Experts of a small language model.
Size: 12 layers, width 384, vocabulary 4444.
Below are experts of layer 2 (counted from 0) of a mixture-of-experts language model. Rows are named router (the router's row for the expert), gate (a neuron's input weights, with its number), up (a neuron's input weights, with its number), down (a neuron's output weights, with its number) and show model dimensions 0-95. Each number is 128 + 24 x the weight over its row's rms, rounded and kept within 0 to 255. Numbers have three digits each.
Before each expert's rows: "comes after" lists some tokens at least twice as common just before its tokens as in all text. This comes from a sample of Wikipedia text that the model never trained on. Tokens count by the router's weight.

# expert 14
comes after: "the ", "and ", "a ", "to ", "an ", "of "
router:137103114139107141105118118151087066162139154161131153137133199106150127105112123142141129085076153136145126114136132133110160133160115109137154133096162092105115117155131097153081139123103140192150134143141172145135109133162122125106139153135110164156137122122164114102095151160175136148
gate0:147116123145149123087133088132159113141107150184153148134116157151142123136147145152105159163115109098142123143153123149157145091150143107122120123141117138159137144120145118127124153140095156185129114095128136167124108111176122125108152121164097119164151124127168112146113106154122120111
up0:102152143124128145119146175114135118156153115099136134112130159175165124112132156092139117136168139110090176123131155147098183100079114121139126110115156084107169139118104097078161104130111138134102146143136186141131156144109131099135142121149130116101140098127089125165130143134090138126
down0:089136120160129119105077127111134141099127126106149109112104162110107097125109106144167130108138148141145167124174115131102138134152083103157088165076131108095121116127121134131124119139125109123189147131150146121137136150077165125112140128117115122164147133105116102135132127122098135128
gate1:160128080133118183112110132202097168124153141158140113116129148090133116142142171156140084140106120134141115153156150143151114108139126123151168111148120090123151145113109113170140120132098134151148132164105110164153113109150134130131154103095150169118084124118124119111121135127074122150
up1:137097142112151122153155101113108085140136162139116159101130138168100132092136158146159130105123131137117160119173132089071140087096132112105138172127097086153166143125179123156140138107147090149117099128134159119145128132118118104141135104132152160138163117107147097121153151137075114118
down1:146105174133126121120153135149193139132137138138122131147122120193115093107115127099132148123115033155139104103155117118142176123124132142161131142111120126105123176117144096109164159092137110108162137155167148137107133104162143137145136094129156112148086082150164105158094128113075084128
gate2:128094139147144141094158096188123092150091134139137127115123154161149126088131139174071090132079123127123140155140105094124089173162130098116147131096120096132139095105084117146127103131155125124148091148151127118138110109137105126131156111132110145113113165157119092108133127128144126123
up2:158116114150105133130127157095164180144105113123169142131149093163133093200118121117145162143176095126107092134144124158110130136115132124127111095139161137104140157159183145139172153117138119145132128116143114122135085130142112139120093146133156105144079141073108149125121100164123118150
down2:129121116121123130131152132085151141132123131121153131116140111142154146137132118152156140150159150123158155098106141152132142134136126115108117149136183134143117089142140142141132145150121129083120119142112105128110094169088086126111142151110122134152131114116099103148122162138108085141
gate3:108111135107144152102115099154133124150113152174094146186088094103093142099158101142086112119107141111138109119125101139155137114123096109136082130100136133134122151140135087123133110124142169187121149124160131105076124122107115135116129141161125124164090117141159151117154106129107087120
up3:093128149140140140101131129114123119158123104099174154133190112134134105115089107119161107143151125107153119184122146126118125081170129111133144097130111129139118152122084143132155108128180095116150115115090092091121191107106137076117112100137150121094179133143104111110115131132137116139
down3:085139158060121125132139137108104124120161126141160138111095107134088115123134087137165094135084101110130108086172110117131159127156117123119136106136109143153101109129111103149150107121126150102112114136091118104126139115099118096082105135135143100120163113073088114132136161125124076070
gate4:123133162118159114145147113142138103123148154146126103109123114126155113108171128097153113091120063115163127098128137077142117162131122136114123169119136129115170148175114126134089153115134137118120171152100146103106160116134107099094186158097139146111142165140135109146122132122160153142
up4:115120142118121115113114128109131125090104151104156115177147142093123139138134138167086145132105151122077131150123124185113142146113148163145097084121100162133097136105113118101122126136105153109098125137162129133160105134136156127139100091141118151123104103139127137140131133106048111074
down4:109114095147091123164162144152129111113148094103133120141110095111161147140084099141102102114111158129081110150154152141145129156155116138187082095093122142154158117098127108112104126128141178110121134119136079119143116154114106110145138129108107139146121108083114143151130117134119170109
gate5:120111114151160183133135099142147120154169145131169126125140109151149119130113119097147111100137144139132119124149149112135157141159141144153111141127113123157135139143120093112130128184152103152088142108147144124152124119135088156137116156076153154191107097149152143105136142139132125099
up5:147107156110135086126135099117100079121140109113113131103111130137155176143098118158153117145137122117149151118148121140129151106131093114109120147132086106112142151139091115117101144158102126125128121099136144107143144164152113115118147119140089107108094142094133114155129128143103193149
down5:097170113144162100122135126111166094155127113135121133128096100154134187095119114111094150127117143151112172131158113128099144154141135118154131138137124120137155145130089124103124159119091142108122144147134101131134133122137110118125120111127115117103161124124133126140106153097119138068
gate6:164153121083158132096105132143116123119100169147165157108086157141177149117111168113108102181099128117184158119150150143106112109084098179131136105154118150107127133129119111126116140191080125074103121099144156196154099151157089131106143162115161124139140150148123123130123086123126162153
up6:157140117085202124151105159112127086153102148110117164124125124156131146146129144145126151162125077115139160097141162121140096133124127146103108155166135156113120141108047123144109111135087139127123126165133131145097151159102095146115138139084142143132141082171116100069142121139165157131
down6:167146177096119106091140152151108142060125131143157129134088127120129101115096157124119091101164082142144140126141145142088169114113104138123101135125161116112101135137136126150124139149136133101120132107166103167146078157100117165148117092123125158136148145122169107126093090141121170113
gate7:102128067126114148129111132114181091152089118110121130102114149078095130134132157138126100122133140141127096130087106100161113101146105121138126089142140077123188145162132125130138140101114126125148122128098146152114143160126113141118112115133138119127096115140075087121143095138141106098
up7:126111138113164156120140155168137177114125133137130091102136143152134155150142116143136145137122120147058143085113148098161144155120173096133109164118148123124140109104137117161120104097112062059125143110120144146112108119151084123123146110107101123160118127168134131142152103126187150104
down7:140102111153103085145137122145160159115139113182115086178153139092139146115126108132101128139137117134108145118121109104121125160171185117087151130119195152067113120097129150168131119091113180116122109107135133132111125143108129129116101140080102113113138123158153175117146158132122158107
gate8:133108115104097172127162124175107102103134149089134147147140107103151128103144103139101097128105161141141161152101134158121125117132117129128162103107149090097081125116133141129125147124147119146112115137146151127126125109169146136151112130162131139100101133110134150151134132123095150096
up8:135122107106117118137105094086100161148123115150086140151096084152106155139125149122169114108166115136110100098138175116134122141070121167139131136156135121131164167143119146130130119163134131142122121135130146123141146129100122123105099124167111159163137138156106120092130131136130142143
down8:103091150080093115124134076120115186149146110096160107184154122111100117164142143156151168112114151140107152145130097126146130100164127126149123132153149122095158139155135122148142121123149127138132099094151114119146149100108119110114128145130116144145124089129121163121154149128160132182
gate9:132137115117162113104149122102116135134150144139135124159144150129139119114057142152134129130112153121111118144122117132120149115168109108166157120143142108139106127160117120102114140110113154176160145116101139108129136099117144132098134122132134140134151098088158101129123123185114094135
up9:134098121155067155185143114167130135107110086077157120101140097142103115104135064110136109126142092106155116130146108131145135143126112078104092118130132166123123118129132144140163125166172132143114123158107163139168135103157156125130118144174127148123134139139175148086149115086132150102
down9:154138155121130136127113130149106119093120151095158115149151123124142121104113114115155110118062075126133163113145128151121122173149118117082143095127138174125133129140160122121128132100090094110139102115111123125126074146115145153139147089149172118127144085140102114142149119112136139120
gate10:140122125113123127144107173098157147155120094096110143127127148140140143133092132113190138126170100168128123143132123137139131101117107138149128104140103107126160138171160130123081126110147115109113097160171157134153122136121113118124136090133125146134139129182120083142127162138127125105
up10:133094121128121156124104115117143134129157154109121145141123090169153143107184148103098154164148154122107146133152120111130172115155133128141117136102159132136095126098147140127148095132141117122171141121112138141103136134114147145116142125159105125105130151113162118138161106137120088157
down10:167113172120139140092115098164113078097146143156104135138134109126161166109157125116081138144114142137154133153118145111097164141134102140088118081131135104083089134112098106133118095186152137135153117162113141156120096133118144109168139159163100098112129108112158138127099138124135145143

# expert 3
comes after: ", ", ": ", "of ", ". ", "in ", "- "
router:106125131109124131132113116105088087107085084160116162146133151115132162107117136146129131099111108134108168145154108157072146147115102132125167126098134112128128107142152105131110086143135129155173133155102104162111110125134174113122157135131146128124138153123097121118102148115185124102
gate0:134146110136140136075090106108110104143151092144159086124126152159097141118100130125141149136113130116158133136126132129105075128177113137103132129113155145153112174127117093092122115157160111154075112133098136150162180159130076140099175133147153078131114172114124108112144147177126102161
up0:113158088109126147116122114125101117138114126137124161160132081158093138122133140142143142085131129131090135165138164101091132129149106189094144121100079168109136132096144118157127129121117113152129128082121190124169170137168141095079143149168139140125106120144140112110130156162121089141
down0:097080122138154114103090136135110092123103099155141135110143140163096101153149124138132125111141127148101093133158161108135105147120127148110141151121119108128127142100117148144108148152135063136133138147137142096131150159124125124098144144124174124087123166123110121107143146142111111139
gate1:108100118143135128143136131102109138125144077115112112054137111108143118167115118085117081094130160124154119109161099171129155151155131173168152146141117183099155086143107127121168127116159101133104126140118095145129090124151101181155134141112159094106163064122155106104182118158120162050
up1:098185134152138134100101127125165087149160131127105130150177082093136109150128097113118127132119164076128106131122150103190098137138137091138098165130165121130101112150129095142163110138129117192133123133106145136146139130158137141131140094114152118142141135132133117078114130143101156153
down1:116121079123126156163116126093119096101136105144086127135104110118167105136140152115143134112112118130134091135117147116133131115124133157124135131073142111113121116132173122119163177103070151152157119114136132174131120117130103187169134113113165108106104117122144149099120159108158094144
gate2:138167157141170114101090134148150115170086160155159100111114124171135150124123142124094112092162129114148117126152125145135110147107102117127100111113100112120148152136116176119140108137154116120105158097184178120138162171121100163072146145099131129158073177136120112144167156111171135081
up2:135108117085144125119099106156131141166135158168111145126118114120134099180162137084138125143121123117152144157172072115154144102109124096123151138143156153127122131126143157121135116210114130136107122140093130167134125167109133135128137140159107146172124103107084122124108120149072145142
down2:158073127159098136155098112152131157117141101157140142129120134137105142116117125095129117100175111143153092111129122122142134148100109132142126159142110135130104153131111116133132082159106136103089095112112183190108100143137101124144133130126125151130104111100149094103134138143135116131
gate3:079137151146155192114145119084117148093124154120168122125106153125131151097121108162155122141138132146106092116159087139130137100150138095168120135158105115076149122147172099104124133140136120174128105094121124097094137175108133098139134146084129113111119078104166115107128131144107110093
up3:102159131131101117122084122131111124138100140135121172127092170107112117145145101135100150106098106140127097079126125146135094137117106136144095146091129120118099159145136140122186116160129133170127168106136150101142151126148173096156121159080113145111142131139128121133109094093173115193
down3:100105144168109147130114093117141127165109139125119160138133172090140134170123140167131153155138120127162081120144145161074099139143108131147139106100122129119107140124123137131158119147138093116127129110104080127095121108157179117147135158083133103159120138121141143101086089079132119144
gate4:085166153093143156126106133102119119121154132152187161096110092133131124106102150128133116142142129117134127158126163138074117095128080117161156108159153137132123105130133154142111131100128060144128125126145167148128121136123178155134144158136113155163163135165125154123097150146096142089
up4:103106123113095150144137153105084118075127123107116140177137129164129133135140157136125100122098106100127112130129123170134132180147171136080135106147129111181093147131117115169121151178127153143149104176144143113140090127125095134100097100123133133167131149113123140109166136102081131118
down4:141134144131059126120170154106128109141156137111119135100111087140111111134053132126117182126126125127113154094147063127184105123130172120120076128147104127122101131159120110146117104152135159116134109152165119097137128131116135125119103094102140134107144185145106142121145162106103150117
gate5:158141143152122112110140115158121135123176122158144141102126125130130158139092137151119090151141088160161148078182131119134143114148134156112122127178141129142110138131184146129108149131154118117135082131142164106145087119148107150151155110138115097111158165134159144143133127134129123107
up5:119122102115079164106118114143102105165099126157154141094146190145079151098173137117132153187086122121116133162144152130126172136150132157102125163113126130128142122111136124167123117140148110124116141094123173140144082162146104153134147089154151148106126113142118088097195159108139133109
down5:114129114134093128113154109121099110102064157142121149114131162171098129119089135126182126139149117175104159133154139111174159143187152074098110136119152141117133122120150166139128137122193169127146137101139156124149169164083143130113071157137175137175113105135106114085117107100155078143
gate6:118113150107112128088122126132168160146124131141130172167107131116146154134121140108112155158123164128156115148135116155108116193139120104088104098136108049134116151143176189127111140132099155140133157100155148122134127125129117096135109170192140115124156124137137105133142138123144131156
up6:097112181156107119095088189100138145103120097125109147160108173156135123102124150161100115120124142124124144166111146107125169116134138135129070140173168083125124115142142181117118130133103154123165124131151101141135075123126141122165154138148175159209146152131097144137156114123157105125
down6:147158152154142186126138146074139144116147122156191197123114169107134137144097130098114151150152127130099141159140173113103120141104108106136133157162140120128122137118135147110144138137151118151131166086129132132095149109128076129149132117111173148102152107123121165161129085134133142155
gate7:161134099131110108118144121123142106155126167094164138133166122115106140102132153112086098091119147135151154105113109112140145116133157112138138139156118127157151140116124133121128126156159105118162101113156144164104123107151140118084106140105135129147135111136085115098119114114116111126
up7:119186137112135132128129145090135117168078117115119065103116121113133130154162126087167111132110121152142091143122175095153147104107122156137119154112084120155125129120111165121120138150128142117157133123116140123126133140130122100131125108136138165143139127079093123118172115137108125135
down7:096131127138110091139159167118149101138148110110134108166117081106130094129150138146136125121111128138166116138124129165150144184128098152146100129145103112122136122142118155073155116119101137130139129149136113138101115116096145112113117094140091131140164160113096166158135148096119121155
gate8:132136131157128133163140183151103118165094135150094158141094178130132114115148097099094139100142142129142124124157156138127136117096143124124105095133108100141160127119151132139157125152110148161171137099133166111119129122124094138187104135134160155129159129083115189150119094090106099096
up8:154129154117156068142091157163156135144136095108093145153163113122131130121073133105083143131133130110137161094171120118153112117080132145118164131154169136113140151140138145151089141107118107162159119144128114110145151152180092043143181093107124125103124123130135127161167145086116107093
down8:118151140119144150115108127121125151138152142112131154143122118129149159111131115106086130171102158119127130115119142084124106107160147100116134160172133097116128098116138145127139133083110108157158138122072107121110126139101088126113093136132135095077186153133125131109136136149152112112
gate9:219137125099173124191161124129093120149108139114092139127158150101126153165101137109108137059121098149119111137108168103103147168114120136141118153109124138134112107154092101172104158114111146098090104094123126131114142168156141101120165115150165084106148170115121148170102106130163135142
up9:107113106186113068119116126120142117133146121122105115164112161179143155077152130143108137132145052144147120142095148127170105124070119129123138123169110117138170112109164109150122120129114186125149119121102126131135118151122173094087107102109122171183129149120112121097124111125134126154
down9:120108126161108147128158085082124147112128104133167120137124131114162081146075113113140075151142137086127147121147101112101123103134134115163119112127156095104136115138095154189159107167139152172162129114139106153112126146102169136158103090173121139129121079159112099098155144090115101161
gate10:106128126093178145131120117146105081144107167154111171113150060127118144170134116146120136114123098155147153139131135135088124177145116097136160120075175161150132091112169082102123140124123090089131165136107128143132099151117123139130134087190139174105114095118104100155157124146128107134
up10:159093134162112115147152146153121086087156095117099119104151133126129125104121107147141157155074127140127082125164138101144104119113158115120134110168092120145111163134116147153128111107127131144106142088180117113108121120169128068105074107140119096127097092149171140120116104151120117148
down10:153119071162093123130142135134090136123140105155083145068157139119113147124112126099124157128127133149156127147152098150159132133127143088090110072148133146111099114127167134128185094172100152099141126141113134169125138111122150129114126170152169114089114166184159128121123119132109140116

# expert 8
comes after: "| ", "- ", "==", "== ", "===", "=== "
router:091133125130111116132110097090099104151129119165120125135127156136133144158110148131134142123122135144164129135145081134126142127156131125131149157072118065108170085149132109166140124145096127128126124173138156153090116139143138134101130135162093151125157095132122171104086111135169112173
gate0:126112131156119134142143142092120109121164148146118148163146121099116126146180149137126105155116124115132119166117119158129107125198083140087152131166150105108135114109140142135125145138125065167164115155082105130136157153132148150106098142101163129107168143159152120124103135138153134121
up0:122197107115178143092140121124126126162082131119147140125114116147087122108109082128098138146108120114136129130125138119103101134088118093132130174115115162174138202161103111165122100090128130124115134071117107143106179086132146124162165145108096118140147101128136092138136133118107093137
down0:139114112121153051148118130111132093125106117179137107168168091154113126112143118097129128148110120131140158172112182136132122082155098141146099141164144114129127152143106105152160090102099168137115129171096108131126107123093151172169146136122104129146129091069111126166075148151126136172
gate1:099112135107139137125169166119130143088080155114139115148110130098144125177139118133101116147138165152109103122146110103120137136138093093128120145121144078111138113144133100127149157114115159104074144152152154154203124142128097131092128114129122125140161179120092151146106097191131134136
up1:117105106067144101110135128074125117175149165157106131115127097115153137122162098134118164111167111082166161140129155170133120131126163131145125122128030142155122127108166095124089126171110093180137121086154139115138133130107113142134130150143121103126127147114100162102124133137127141139
down1:144148113133121082141123130144102154142092124068103113125069154152138086193112128133148111114102090168123113091156153096169127125149127140066158136103124074126116150122154154112138143151115132117109145138151147153140133147146151118119117115123158119143139178114120140132110124091133158106
gate2:137130159186159120125153091127163135126114166165166090122121139075125096123126136094188091182154133198107124147106132171128087132122121120142163141150149133133121093135136147127127141143132109161132117117121112139139103142117118151048177136112124129098115112136136164079147127103078138124
up2:125112159101173163123140091101150123107112139146125083156131103127131117111137135101121120117100124152130082152118107121076058103140137153124141157106117108160141123110126135161134172100091103143114159139133127142096121164111121106087130137156108133145164099115148094140125133114095118151
down2:164133108110167128137089159115134140133098127129130103151118113163173174103132136139105141104114136144146125164097141131109091142152121120101130119158143150141141135140117156130108129110105133158126119127103133129118139127154123131111075165124122164144150142137105151126128124111110123151
gate3:129113103139117122122148095146141124142110152112121112186134153127130123155088121090134150147131077159115160122138118140132141112162152084158103121127175128145126076168113087119154110136110108114127118124156112061126128114134078149139128123129142157189122133132182166134157129086117122077
up3:153107151144143143124109131170133133123140080095110118161155100107113145122119152117159164109141130146139120129111098133121137127175100119131141107097088152132128167131117130110117175128146134160077161108123156087161113099122116160136152121150102131112158159132152147111150159133112130138
down3:147117081157152114159109160121144145127176131128134135158126097115085158100124102103141128140108094159149132136130130124138138115144109106112092114105102082114109117190125109109113157125131129137148147124129158112091153105116131104140118119162132111119137146128187150126103100112113134117
gate4:097172160138125118144133132092116150106159133116183155113165163134135177097106149129170139103139133097158124101131103129140162125109139112118152139147138134132099174137114083142122105129126146153133128102092105141106131147167108115175135121154140110130154158127156187106136118132119124135
up4:104143152147161136137100142148125175178081149096128126152085140153134152137123146119148150166108116119144133116108142128119143175155097133125110107107124134164141120141149124170123114127124102135146131134156163141144119084178115130097099157096137084144123113158114171169129107115111145174
down4:120102121115098117151081085129132129141123120089136102112122084088151149137164118097152156176171119149148116157163124109147164110140136152103119134153093131124115096171140123159113154130172131121115126077140140168105150135135141081135171123112169131126137138103142147164143127137129112152
gate5:118070129095160109130141106086095096123131120133111083138123104116094114135097086150172126154127124116126138118117147100129142149121116089081108121148124117098134143173110141156114101119108114137195138142153121115085142156165131137097151119122091165164142124128126137141132151111126117163
up5:169133137128103101100152185117151115138141099134130115151122116111109087121067116120113110092144113158094150112085129078138117095115141120160129144107095101126122129112162155154132099124097135072132108126139106137126166121110112122118096123126135136101090152138155141183071103146137118138
down5:137126134135074108139122118153161090091131127123156158123123116121167129098138090100129118091149143110116160119123111118119165132159131155122145120150137134139152129110151156121133152118082118162148108095139150129137122129162131179137151117117151105137141121148113124105140119123156093108
gate6:112097109114137182116107148122134134072139121111120104153169116134095114129181099132143144134156154137179164133114171149135155162117115102107149096080150101070184136095141123150135107151138107098133170100137077140140140119112139120176153120146102072145139084129090151123102153114159110187
up6:146123140127123129115103117142104127186135152099136107070079125133138122130154156133134136129105156137150128168126121120068127097095162140135142161124170170176101135116140118162131129087147121128129097131124121110122124128125136110122094114074159142159120138135141139142151132104093112105
down6:124147120116139088146107144120146091094103108141173090108134153109120157120114163171093129153142112119143145152096112104121125125164123090131087119082146119146139145155156148110146165135138105125147135120098152146158081144130137084103135152169155115067130160147161137116132169109141141124
gate7:142121121084107130123098118183091177102142105125157126172113132141151107123156103139125146139097108170160152122132113121146146130134118111098150124119143128119139099147118126137131109133138123122118151150154128135121123088189100086125143093129067121139121122107133138082141131147103114133
up7:101113144085122140110106117157126107122134110097156134184141141117124107082155124125128123138133108125120131070133106161162151135151108149098157150080151095097108101172120133122140116107126089120115137118160135170132100113141137135087156131152088105134098102139169137080168125117108097094
down7:131088133152078162084112113129117133149127140098117115099154088116088084101096081106128161144112142155173125139108140103101108140113140131146087103099124146106128159133167077148127128120136161133137188164126121176095137116095137173114119155073112177145140161145088150106125108108147142139
gate8:106115148131119138125119126098149108091132144111127162120096105111146095143117190144131169079156062097116162137134115148142121120133102139151146152109138161107163165141109179161122135079157160172165118117147115125148111146134109188093116112104116121137128182128136120126142151142152105146
up8:141132108113148134129085114112138148111147105118085075168180079135104137147151089131139140087106111134124098151110107169136139115160152103117115097141156119108105137116125078133183126123118144121147154135128142107132115102149179102157110125147117093118138114086119145123113111136100124137
down8:145111159149122137131120126103159081170141129124114117119151106120122101146147083103102096135113148154124085136116132142113173135140175130172157121137146127157142127107137126139150107070111089110104129110098128103120128104128173139127147147151088101109094130153112137136129118111153105112
gate9:121137097119144161081134092064126106130124126101138101120095130137131163154122107111130131139153130145114143140106119109075161142146137118155148121067087096128167072129122139121138116126159068147123073192116160170126137078124127107118096133098125132150130181106097094152117118144139095138
up9:120120169146145137120163138078160145140091121158167157100115122128136154152120088116132157134122126124102115149122119107080104113151118100139151176106112142166114094074130178124136141142131096132139117142109132142066144116149116141109138136128146145113112133136104066104114134131166093139
down9:111152156112101086095103108100160135126157148122134160122129117146123138118127142164139112094161111134122173110103135107135141151161167129107138172146117127142160052096143128089166107158119126117139093139119164104124115110111128107118134171142125139170155147108128142102085122159096111144
gate10:110089109128096122167126183134119111122105157119180119100160088154159108111103093130080118141135132117106147145173159192142160127150176143153130125129182123115153121166090105105073106135092138116141098095119130144113149109131118119118129138117154139143111129092141144123108133103105112136
up10:113124124113141129117103101113125090107187110160129132137143129108084108123106152140158125107144145130123092164133111128127084123094139135121152152113155154165073094143144163119114176179157140149088134145122168164159149118113131107136134153110135169149126147134097157185141125139127137133
down10:138101138109151097153144151085146156148124113137080145136126104113145136129139116113108158124076138162147116162127136081121130101116111153149148148186158122103127156146131101091131159168118155143118190129136125120120159149155151166138133107154138127154133109114140135062106124152120104098

# expert 7
comes after: "was ", "is ", "a ", "the ", "(", "="
router:091117122127094137106097105128110107127127113140076140162106154150140151157124159143126106089102131139130135148137111161101173094128107115093147157086126099131117106122135118166123085153069148149132117160110111153120085149132146121127136139169181154168152141152138145114079114154157129164
gate16:116140126160184133088128040155106144191130145101126166141108103138191120083147117163157141089168099162142076109141129098131105120152132138161170147175154077113136136179139148135134163155097099135089111117128131172178140109165136122113165151124154138093126109113115138107133100150125122150
up16:117096102093112135136136083148114142139117111117126137133098149121160133145107104134125135095111141144155102164150122117147098100142100138133133143195144116132098134134107102142096115120130098141097099141117129127160143101101134146140108122134149119142193122146172129123132100164103162121
down16:131106115126160108138111118154128107112089122127104137139112092157113091168126136149128108099135096133107154124167169128128104121158133130122116172092166122139130112121144145110150097103137112118142150122114181119140120128129114138167151146112184155119118127109138155105112136121120139129
gate17:076123115123159116125158108145128122151109124130139159128158180121123135157102140098123176132126144103126121126131158086118142113134110098145161161138132104128149143122124129121169098121106106175109149079131121184153131118091102130127136139123150110130107116117121141106170157158166109140
up17:169147099156106105124137131108126134147115168166161155157152071155086153138180125138103120128091133149120123104132154157081130143129121120125135114134123109103165102123127143121127155168147132153138124084133139127147133146152128086133111107161141122158068140115155147125149143141094126116
down17:158130104153145143123149119130104099150139122140151137137101161120064142125152124101142160157111159106146112116143135140088123141095117152147127139135128135082147180131146102107116152098099112130108144125151163146110134123107156073133172111120102105145061121072175151107108127141148128093
gate18:141130140175133111138111066120144131126129128108132093209138124133149128129101099150137107111117141117106080152125124138117133148152097110116112120145122150150147142135103109142115132103130152125119101089173109155131133088092139120136076114136136125139109125130138102121155140171147118137
up18:098136134127125072093111117128124133158133130092086139133160117149141163140170099107118122135120148128106169123119083167163123167104126152099143110142122138136119079127153155127113114146139156148149162111129133083115124098108072135147137116136116141173119107143152113079120147097132091144
down18:137133140108127120158124129076117124093155156150120125138148156116104139133128139169110112111121141151130144113159134135086118152142127127115113124126185137161106147111067130157141107137140109185150125122146140085150145143105118138120166120150091103179159113153108110155115102112152161105
gate19:134134121149167102136126099111151152101118159129105142147106140141130151147114125126139123161122170141112137131160156115158106101123120117138073114097138122128098145163131096145127115135084109142119113148156155092143105141130141121141168172155146100125156127134113101123163161117151105093
up19:108103137147125127142150157143167098142134128145123110091127198140121136098161147192139095096139138125135131126114109125085158120140153164141105149126116106138140173119160120114106101140111165116113141126175144155133133116168118132177113114130138120152122158122168114101111156135113162152
down19:121120145108105160110078176104166121119106161129120186162098146173091138149154144149128141128120138094108125170157084168132106142084148148121109177095142125118169146111138115143143097137148149147161115126126153149103124128160140121135119094154182093148171153136143078125134180157143102140
gate20:085123118126173134106122106105136094129090127143134138138107108145114139152103162137157148120087099129166112148130141140123123096121136116109162116095104146131087141147074127141115106099123109095144138099121118124128103143147119117139168106133140107109113076100171142148137127117139110135
up20:149134088122080131082131131162129142096130145082078109159135174114156125149120091127112072110158162150109095122077132141122132183085094124145130144093088124165089167128170159125086150134116154140149159170124157111141150125141123148157129126148144120115119162135113121165118078149129197105
down20:130183098118121113117143105110098134122120145134141138139130097115099139100111172087157082125133109129098086135115122126119129128123154118128127175094131101104128167136103168142073129096092140127140149167115144127078133143124137147152105118135151149175107118108119107100082123119132126168
gate21:115126145108140074157112107162096123119130127108098119173099110131127155103161145131111081145106109120114095147152137126072126133132153085128123129124149146145116106145172179142123149114123133116136129081130099131086131125140135124159137139141167100127126142110138152151153130176147154145
up21:184159123127153138163129139146088178138179094101130121144136120130186110081141144126122143101081150111109095171125140138118122144143165110130139114136100118150111144138132141143126172128105160156144084091109097149131124142145130136165112139164118153156140147141152132154147153189144146138
down21:091111144094111122147150156122136158189089109147161139125143164135131103105148161108099116121162158080135118118118164141131116144145128092117135129100080105148113120143172143121105105126120122155111129137176140089158118091183140089169164173138145100089140131130132101113168141121136143096
gate22:140146141153118165145071148077119119062139153108175143080150150092115111128126140137146112150117138075144102143113139101114126103131154124093141127134132122125128140123135117082128092109114145111111112097115142163124147142139113115126150135129125129151160121116118106112118126163147117069
up22:112124108126083152133152152148120120070126118104135133141110142120152152133139145120140111123137163162157095143170113094161132120109120163116109108174155135141087129135138111182148146108109181109151116138157169118137088154110110078104130156124119154136114109145159092116092075167158124132
down22:093084123109136095119131149146115150106179133136097160122144153117091081144116135120135099169099135131125155101129152164120119090085139155092137132148118118149117131094140113145159140150095123080135157091124135090090108112110160124089132125129087117102061139104113134109087091127138125141
gate23:106112103125114113094180084135111153092154117088087135146116159119122120160167141099140125183168124135161140127125128115125111095101103154133121182106086114167163154115156168146121165101131164154135098124132099162144115126101160150153143131162098155110133092128158120096104131175191130128
up23:079111133114125145087131134090125121135131187114076137146127128105141198160141157120097135128188148132133117130144183106167156102127087132117097120169123122118145145155135110113141143151150124089126138126087106099139102138149126096117164139123127152106152132112093142142133184121151140149
down23:139180112158146137172099062112142134121155137132097175117138165163128079135132132105141110122113178099154106175151131125103134129141127123130100143152175108143167117116160090170135150106121117160138124156131135091153149129077097090125134123157102163146170121141119119143179130145107136138
gate24:131117106140076103129099120112127143128135107087144167077152111107106146140138161097111099123131145079125167160136143177116113165140112157135137138088179137168120150151142130128110156153117137166170157114119098114151129147132154093135148145081144099167138127148119161145141138126119102118
up24:082086124134163144116127162151141113144152108154150152114128132141117126095105111137088172158123137126157148104108116143122136171129125089079160111102109127159137139173131139175109149160087126183152170112090133104115141153119106114067109131112162143088149113117149124116161120117179110155
down24:127137192144129126099156152138163126107126122120107102133096109145128128113117155119162158109115075131145107102117116155145134159133118106119113099141146122126158156133095146146169151137122142139091154111152128163147104102109135124069138161170144113153142126152160159142109161095112128119
gate25:110127100100123120124106104128127117147099124118106132113127154157104147107173111136082159115128139147122142127176123126119099143115104119121138121120147128109105127097092131151099136076124086120143152111114135135122109127107122145153157175150094132145147131137145096094117154101138111147
up25:126151113051151103118134109132098128084135130142100094144081121136139108101124081128128146118192101119132108082162131113141110107145165097118134126108104145105106170133142126129103126159149132163124103139129116101125117104095119135091099113159130131128145103132139136108122142145103145144
down25:087157130107126130098109145109089132132131173089123113119123173095137105160137130143142122122149089117129163124136108124073138104086127146112123133133172140153123151108115132126119108134134149158106066135133129180113155150090123112141106109128113093103126112107140141108114136086132100108
gate26:081097140138148127158116116163168081143126102145101157166166139146110129099150119124135116128102137136114109133077161123131107162098143141125126075133137134096125120138103107154153132134106123125167122124123155114142163103109116081127178086155105115140106167125126077116101154124122144123
up26:180140167168114128137114151141146137129112148112092118091055081153158143148105110125159129162095132119162087099109099131142162108123143148113144130100105112106155104127152139108155087118150116119156132121127116081123084115112133131104111153113111167135141116100121094112124099127147132155
down26:141144123118131085121124202140110137115149155104121110122102093085117180177083130128152141144134076145130184137102109133136148148125102139115144145137132119128143131104138138149085128124134174168118147147127133093096142154078132154140153109140136132128147108094152074115151130133153106144